Weights of a small mixture-of-experts language model, trained from scratch on English Wikipedia.
Experts: 2 picks a token, a shared expert of 128 neurons.
Below are experts of layer 2 (counted from 0) of a mixture-of-experts language model. Rows are named router (the router's row for the expert), gate (a neuron's input weights, with its number), up (a neuron's input weights, with its number), down (a neuron's output weights, with its number) and show model dimensions 0-127. Each number is 128 + 24 x the weight over its row's rms, rounded and kept within 0 to 255.
After each expert's rows: a language model's description of what the expert responds to; "mostly gets" lists some tokens that are sent to it at least half of the time. This comes from a sample of Wikipedia text that the model never trained on.

# expert 18
router [153 128 102 149 133 140 118 131 125 149 140  92 142 120 104 105 152 117 130 116 141 143 155 111 132 115 134 120 153 131 142 134 111 138 116 144 133 156 129  95 109 122 119  86 150 141 141 135  96 143 171 148 155 129 101 125 100 162 146 144 145 113 146 150 137 126 101  96 183 154 135 119 111 130  82 184 101 120 158 129 133 130 170 127 128 130  70 148 125 124  99 158 126 104 174 127 117 113 145 143 128 148 122 156 141 111 101 184 116 163 112 113  96 113 127 145 122 106 102 144 110 112 123 112  65  71 124 101]
gate3 [162 109 117 112 141 142 169 115 138  96 151 143  76 135  98 107 136 156 102 122 105 140 124 103 114 122 120 145 104 121 122 172 158 106 145 103 154 114 106 145 113 124 172 118 146 116 101 155 122 152 171 135 105 108 129 101 152 117  67 161 121 135 149  73  82 124 150 155 149 127 107 142 117 121 157 130 152 128 124 108 127 106 124  94 131 100 126 113 158 115  75 125  93 116 111 139 123 141 126 120 121 128 143 111 121 140 127 107 131 119  93 136 136 137 114 115 119 118 108 124 123 112  82 128 106 140 167  80]
up3 [135 105 148 118 130 159 121 136  99 112 163 115 112 141 131  90 136 183 127  90 145 100  97 171 169 129 138 138 174 114 133 128 122 159 123 118 119 147 134 166 135 112 136 146 137 199  75 135 129  88 115 111 105 127 129  89 162  97 115 136 103 107 125 116 132 115 118  94 109 120 138 154 153 119 123 137 118 119 184 131 110 142 179 141 137 131 158 104  97 132  78  93 155 161 132 171 129 113 142 155 115 147 161 116 132 156 131  97 157 144 132  96 140 120 182  58 161 139 153 125  85 128 108 133 113 173 102 139]
down3 [137 116 110 124 121 138 156 153 126 123 161 137 106 177 105 141 163 148 165 196 134 141 118 168 123 104 148 149 106 152 109 129 118 118 138 165 140 117 123  72  99 125  98 115 142 133 116 152  97  80 161 128 164 141 156 111 160 104 145  80 140 119 113 129 151 130 127 126  82 106 169 131 112 120 126 124 114 121 136  88 136  97 122 129  92 153 121 148 131 115  93 106 104 153 129 147 145 138  86 162 118 121 169 102 125 120 130 125  90 145 138 147 140 174  94 148 188 112 140 155 128 135 140 153 131 116 166 157]
It responds to: Adjective suffix pieces. Mid-word adjective endings such as ic, ical, tic, ual in words like metabolic, plus pieces of foreign names.
mostly gets: "ic", "ical", " fa", "ual", "tic", " des"

# expert 39
router [122 147 122  74 134  81 142 128 175 110 141 103 125 111 156 130 131 138 169 124 109 161 130  97 118 156 128 173  98 133 129  99 162 151 142 158 107  77 137 119 157 114 144 128 143 106 149 175 109 150 122 136 132 103 119 105 109 162 155 130 141  76 104 108 170 192  89 119 135 124 154 115 141 121 120 141 145 116 109 135  89 137 127 120 129 147 113 136 118 101 143 172 151 136 143 125  97 152 141 157 114 141 160 123  81 131 132 129 150 118 150 122 101 162 125 131 157 118 103 113  75 126 157 119 146 151 126 121]
gate1 [122 136  90 150  83 133 127 152 129  93 133 152 106 104 147 141 135 129 136 103 125  90 103 125  78 135  98 159 160 130 151 133 114 153 143  92 109 132 114 170 116 131  88 105 130 133 132 147 120  85 106 143 103 138 150 127 131  87 106 138 117 100 125 112 167 127 106 109 100 154 160 114 104 171 125 110  93 137 106 111 125 137 127 104 132 165 113 108 114 170  87  77 178 161 155 170 160 140 140 121 142 155 120 152 137 115 148 102 147 109 113 156 119 108 181 115 118 158 136 155 141 113 139 127 113 142 115  77]
up1 [116 143 102 101  79 144 119 135 117 155 112 118 172 139 122 119 126 104 183 140  90 141 100  78 127 144 105  83 118 163 148  72 137 150 104 140 119 146 123 138 103 115  95 137 152 129 114 159 143 111 134  98 122  71  90 148 110 113 136 172 115 148 141 153 136 116 126  94 160 155 132  84  93 127 105 122  40 116 105 134 140 114 134  95 106 124 119 123 102 151 143 185 140 125 124 139 103 133 128 134 124  94 119 146  91 118 126 145 104 131 149 134 143 102  95 148 131  97 131 139 159 143 119 151  85 109  96 125]
down1 [102 174 128 149  85 172  88  84 122 163 107 136 121 107 124 124 137 145 134 155  95 127  95 124 161 153 104  78 141 155 139 121 100 121 138 129 102 108 138 141 157 157 109 126 106 135 148 157 120  96 111 157 110 162  81 156 169 115 147 134 120 110 175 126  79 169 115  96 142 113  96 101 145 100 116 144 121 102 155 147 156  96 113  77 129 114 172 120 126 110 124 124 141 153 153 144 129  91 137 121 147  86 139 149 141 164 170 126 121 115 129 105  82 133 154 119  95 101  97 122 124 107 130 117  94 140  90 107]
It responds to: Units and percent signs. Percent signs, closing braces or parentheses, and units like km, mm, kg after numbers, mostly in poll and statistics tables.
mostly gets: "%", "}", " km", " JPL", " mm", " kg"

# expert 49
router [156 113  93  65 155 114 124 132  61 147 116 138 172 128 131 144 105 135 146 128 121  89 130 132 123 123 190 127 104 143 126  69 114 123 148 133 169 135 128 163 157 141 105 148 178 151 169 134  84  97 118 138 147 163 149 108 124 116 124 122 153 117 136 123 126 166 117 112 140 126 118 141 120 141 169 126 118  97 123 101  76 112 166 118 170 138 136 115  87 124 107 104 132 104 145 134 147 126 115 147 109 124  86  96 100 119 118  67 186 118 132 140 147 150  91 164 146 127 110 109 105 145 151 129  98 132 111 150]
gate10 [124 123 168 111 137 156 128 138 112  44  80  94 124 125 131 119  97 169 142  87 118 168 104 129 132 162 150 145 137 132 146 125 139 121 161 121 127 123 125 132 133 101 152 150 181 116 113 103  94 112 144 130 121 119 121 108 124 188 144 151 141 122 127 133  81 116  98 127 129 122 123 131 151 115 124 109 174 125  81 114 153 144 135 125 106 127 154 107 183 133 113 110 132 169 124 147 126 155 150 120 174 140  78 159 111  94 140 145 103 151 125 106 131 158 124  67 163 141  80 164 122 163 122 106 132 145 155 120]
up10 [132 168 110 158 132 176  80 180 110 122 140 132 103 153 133 139 141 104 142  88 121 152 149 118 121 140 147 107 108 115 139 135 143 176  95 171 141 104 121 108 158 123 133 131 156 126 140 188 155 152 121 146 162 141 128 170 130 134 123 134 177 111 146 126 123 124 145 120 150 120 117 116 111 147 107  87 142 118 125 134 168  71 134 113 108 149 144 151 108 118 134  80 186 130 155 140 111 121 139  99 151 151 138  87 151 131  83 144 161 112 104 126  96 127 118 160 122 125 178 151 127 136 130 142  82  96 172 121]
down10 [126  94 132 130 109 138 115 119 129 148 125 137  96 132 144  72 154 118 142 124 182 104 137 141 100 140 174 143 145 139 115 101 113 148 116 118 102  80 140 152 141 116 140  88 119 134  98 153 130 153 143  86 122 111 166 114 158  91 122  96  90  98 122 123 109 191 131 136 131 109  89 145 121 113 122 159 108 128 151 117 151 149 110 150 118  94 113 152 142 113 161 173 129 129 156 143 138 161 131 138 139 122 130 134 112 129 107 124  81 129 148 128 148 127 128 122 114 128  98 172  91  95 128 162 152 133 101 161]
It responds to: Ne/No/Fe word pieces. Word pieces built on n or f sounds, such as ne in penned, Ne in Nebula, Fe, no, No, free.
mostly gets: " no", " No", " Fe", "No", " fe", " conce"

# expert 0
router [117 167  97 103  99 129 144 121 131 152 137  77 126 160 113 126 140 127 123 149 101  88 127 123 122 146 125  93 136 128 143 114  66 116  92  78 187 176 166 109 119 126  95  98  91 109 125 156 105 137 165 147 137 185  90 142 104  92  92 123 105 125 137 112 100 150 119 101 126 164 143 130 156 168 118 106 170 122 108 129 154 110 119 118 124 128 116 103 136 134 132 115  89 139 118 147 117 129 173 149 136 114 119 164 139  75 167 109 112  89 107 149 113 107 114 112 115 149 124 121 157 121  89 171 124 140 120 129]
gate0 [147 138 159 135 134 115 163  98 168 168 137 133 124  85 141 125 104 115 156 113 135 116 124 152  67  93 166 160 111 126 120 161 160 115 121  79  87 169 132 137 112  92 133 158 151  93  80 162 142 167 151 145 133 122 151 112 141 137  82 112 176  90  99 135 143 137  74 122 126 155 144 173 105 156 151 152 107 121 136 121  92 139 137 114 130 132 107 106 130 115 111 161 121 126  92 145 139 134 134  82 108 117 133 155 102 110 125 134 157 120 152  85 110 124 152 144 125 112 144 124  95 101 146 146 133 138 108  76]
up0 [130 147 135 123 125 137 127 156 159 180 150 140 119 116 121 119 149 122 149 125 124 107  96 136 117 133 132 148 172 126  99 122 153 147 130 115 117 120 111  92 114 119 130 141 138 160 128 103 107 138 131 126  99  99 148  87 143 124 139  86 162 116 118 128  96  94 119  79  80 134 156 158 131 131 127 118 157 139 151 118 144  82 140 128 151 135 138 123 123 115 144 191 119 157  79 143 118 155 129 136 114 107 141 120 125 124 112  95 117 150 148 116  78 104 118 128 126 120 149 152 122 110 109  93 112 119  91 159]
down0 [124 116 159 143 123 126 106  98 130 181 142  84 126 200 106 132 123 127 139 163 135 110 143 142  89 139 116 156 105  90 145 150  97 134 146 126 152 155 129 126  76 110  81 137 131 134 137 147 124 139 146 124 148 132  66 113 150 153 149 178 133 142  93 131 104 123 124 115 128 151 149 186 156 155 122 127 143  74  77  90 102 129 142 105 109 118 157 100 145 128 133 120 101 149 151  85 178 133 155 171 138 140 140 145 132 164 136 117 138  95 115 127 128 173 179 114 159 124 132 132 118 117 134 135 123 127 146 109]
It responds to: Articles and conjunctions. Function words opening a following phrase, mostly and, a, to, an, or, its, their, often after a comma or verb.
mostly gets: " and", " to", " a", " an", " or", " its"

# expert 40
router [126 112 115 176 133 174 143 128 118 142 171 130 122 117 109 111 157 113 143 127 116 108 100 136 164 139 190 152 171 148 146 118 122  92 160 105 128 113 122  85 116 121 163 126 164 133 118 118 115 116 105  94 140 147  82 152  78 133 165 159 121 142 117 148 151 100 126 144 124 111 132 126 135  86 130 157 126 109  89 107 131 103 113  93 119  81 101 146 153 145 135 157 114 121  96 122 141 122  80 139 116  56 114 112 113 120 102  72 185 125 119 141 118 105 126 161 130 146 146 145 151 161 125 127 182 118 145 136]
gate8 [ 97 138 140 158 127 153 134  89 117 104 154 147  95 118  92 124 133 111 128 147  63 158 124 153 116  86 147  96 155 143 118 123 161 157 118 135 147 134 117 101 128 105 144 116 157 114 136 128 117 171 159  94 117 132 118 158 120 154 132 167 107 132 157 136  97 101 136 143 141 155 128 133 108  97 149 157  97 162 127 143 108 126 144  93 109 103  96 139 160 173 134 164  97 106 141 121  79 129 171 115 107 141 109 129 141 132 117 167 137 146 103 124 113 132 163 114 125 161 152  96 121  81 143 157 162 131 140 153]
up8 [151  93 117 124  77 152 100 135 135 150 149 159 122 106 141 128 111 117 123 109 160  96 116 142 132 151  92 146 124 143 160 165 148 140 169 116 125 137 143 107 125  85 125 143 125 101 122 149 184 166 115  82 145 146 145 153  86 134 113  88  85 113 127  98  97 163 140 141 140 141 125 147 147 112 117 143 156  90 115 153 115  87 111  95 155 107 118 122 154 121  70 128 123 123 133  72 102 161 164  77 137 161 158 124 112 122 101 149 116 110  94 125 115 136 156 153 143 120 123 145 136 153 117 152 105  94 106 156]
down8 [135 138 133  58 150 136 181 160  97 173 168 124 132  98 128 159 158 169 149 128 129 125 145 135 129 114 124 164 123 135 141 130 110 159 146 111 107 116 182 113 139 122 135 121 123 127 144 169 122 137 132 134 136 141  99 102 130 114 103 120 131  91 140 159 120 126 182 163 116  84 134 116 183 125 142 122 126 134 112 101 139 147  93 102 118 137 134 159 156 159 147 145 107 109 147 139 134 116 153 121 131  93 124 165  99 151  88 128 118 124 115 104 138 105  88 102 156 113  84 152 148  72 127 124  95 104 116 139]
It responds to: Apostrophes and mid-word pieces. Apostrophes in possessives and contractions like She's and Georgia's, plus mid-word syllables in names such as Gra-ti-an, Gra-du-ate.
mostly gets: "’", "ti", " Richard", "adi", "'", " Pur"

# expert 35
router [118 156 136 111 106 104 133 103 169 118 130 143 129 109  75 103 157 149 126 109 101 143 131 113 109  93 117 164 146 138 148 129 132 139 166 155 115  98 138 134 116 117  88 143 103 150 110 135 148 139  97 150  93 102 113 166 129 114 113 154 136  89 154 127 104  59 143 130 100 110 140  95 126 122 151 167 119 118 116  95 146 131 151 127 131 151  94 102 149  95 140  91 156 126 125 137 130 137  95 108 123 132 157 105 110 150 106 129 130 138 125 105 121 124  82 143 132 156 155 136 148 130 157 135 145 109 115 117]
gate0 [130 143 106 160  63 167 116 166 143 122 183 133 115 156 138 173 177 143 130 126  88 123  88 113 162 164 142 126 124 124 129 139 162  89 136  98 131 105 128 118 108 125 134 120 111 139 132  97 154 136  93 111 111 131 101 163  90 139 133 129 107  99 141 124 126 117 110 112 168 130 145 152 159 157  96  80 111 172 120 124 111 138 111 151  99 148 140 112 108 103 149 123 135 149 167 100 157 156 117 133 105 105 126 113 128 138 117 125 149 107 144 123 101  91 127 153 132 166 163 154 131  88  84 122 172 148 160 111]
up0 [156 118 104 139 103 101 112 130 145 117 116 127 138 130  64 102 159  89 138 106 111  94 107  99 133  70 164 151 163 100 142 128 144 111  88 159 149 174 107 114 152 119 105 154 137  89 135 131  98 153 164 130 152  94 136 123 125 132 136 124 135  82 113 134 128 149 139 151 122 116 103  93 108 128 113 131 171 152 109 140  66 138 118 113 120  99 106 149 113 157 107 142 147 101 115 167 142 131 124  76 170 108 102 124  87 103 145 179 181 138  97 124 127 124 164 132 150 124 151 129 151  98 140 147 157 102 122 124]
down0 [113  86 146 124 107 105 147 145 146 142 118 109 157  92  95 102 117 102 127 145  83 132 126  93 111 112 120 131 132 103 148 100 133 127 124 171 121 175 131  90 136 126 136  87  78 130 154 128 121 110 176 128 115 157  99  95 133 136 151 164  92 139 135 151  95  99 126  81 123 133 180 145 185 120  99 121 151  87 124 146 137 113 107 156 145 143 132 129 156 164  97 104 100 155 148 145 110 148 140 127  99 131 115 122 136 107 158 115 165 133 158 118 178 134 125 176 109 125 130 105 133 115 184 133 124 157 179 122]
It responds to: Colons and separators. Colons, semicolons and pipes as field separators in lists, infoboxes and titles, as in Produced by:, Note:, or song times 3:51.
mostly gets: ":", " de", " &", " :", " ;", " →"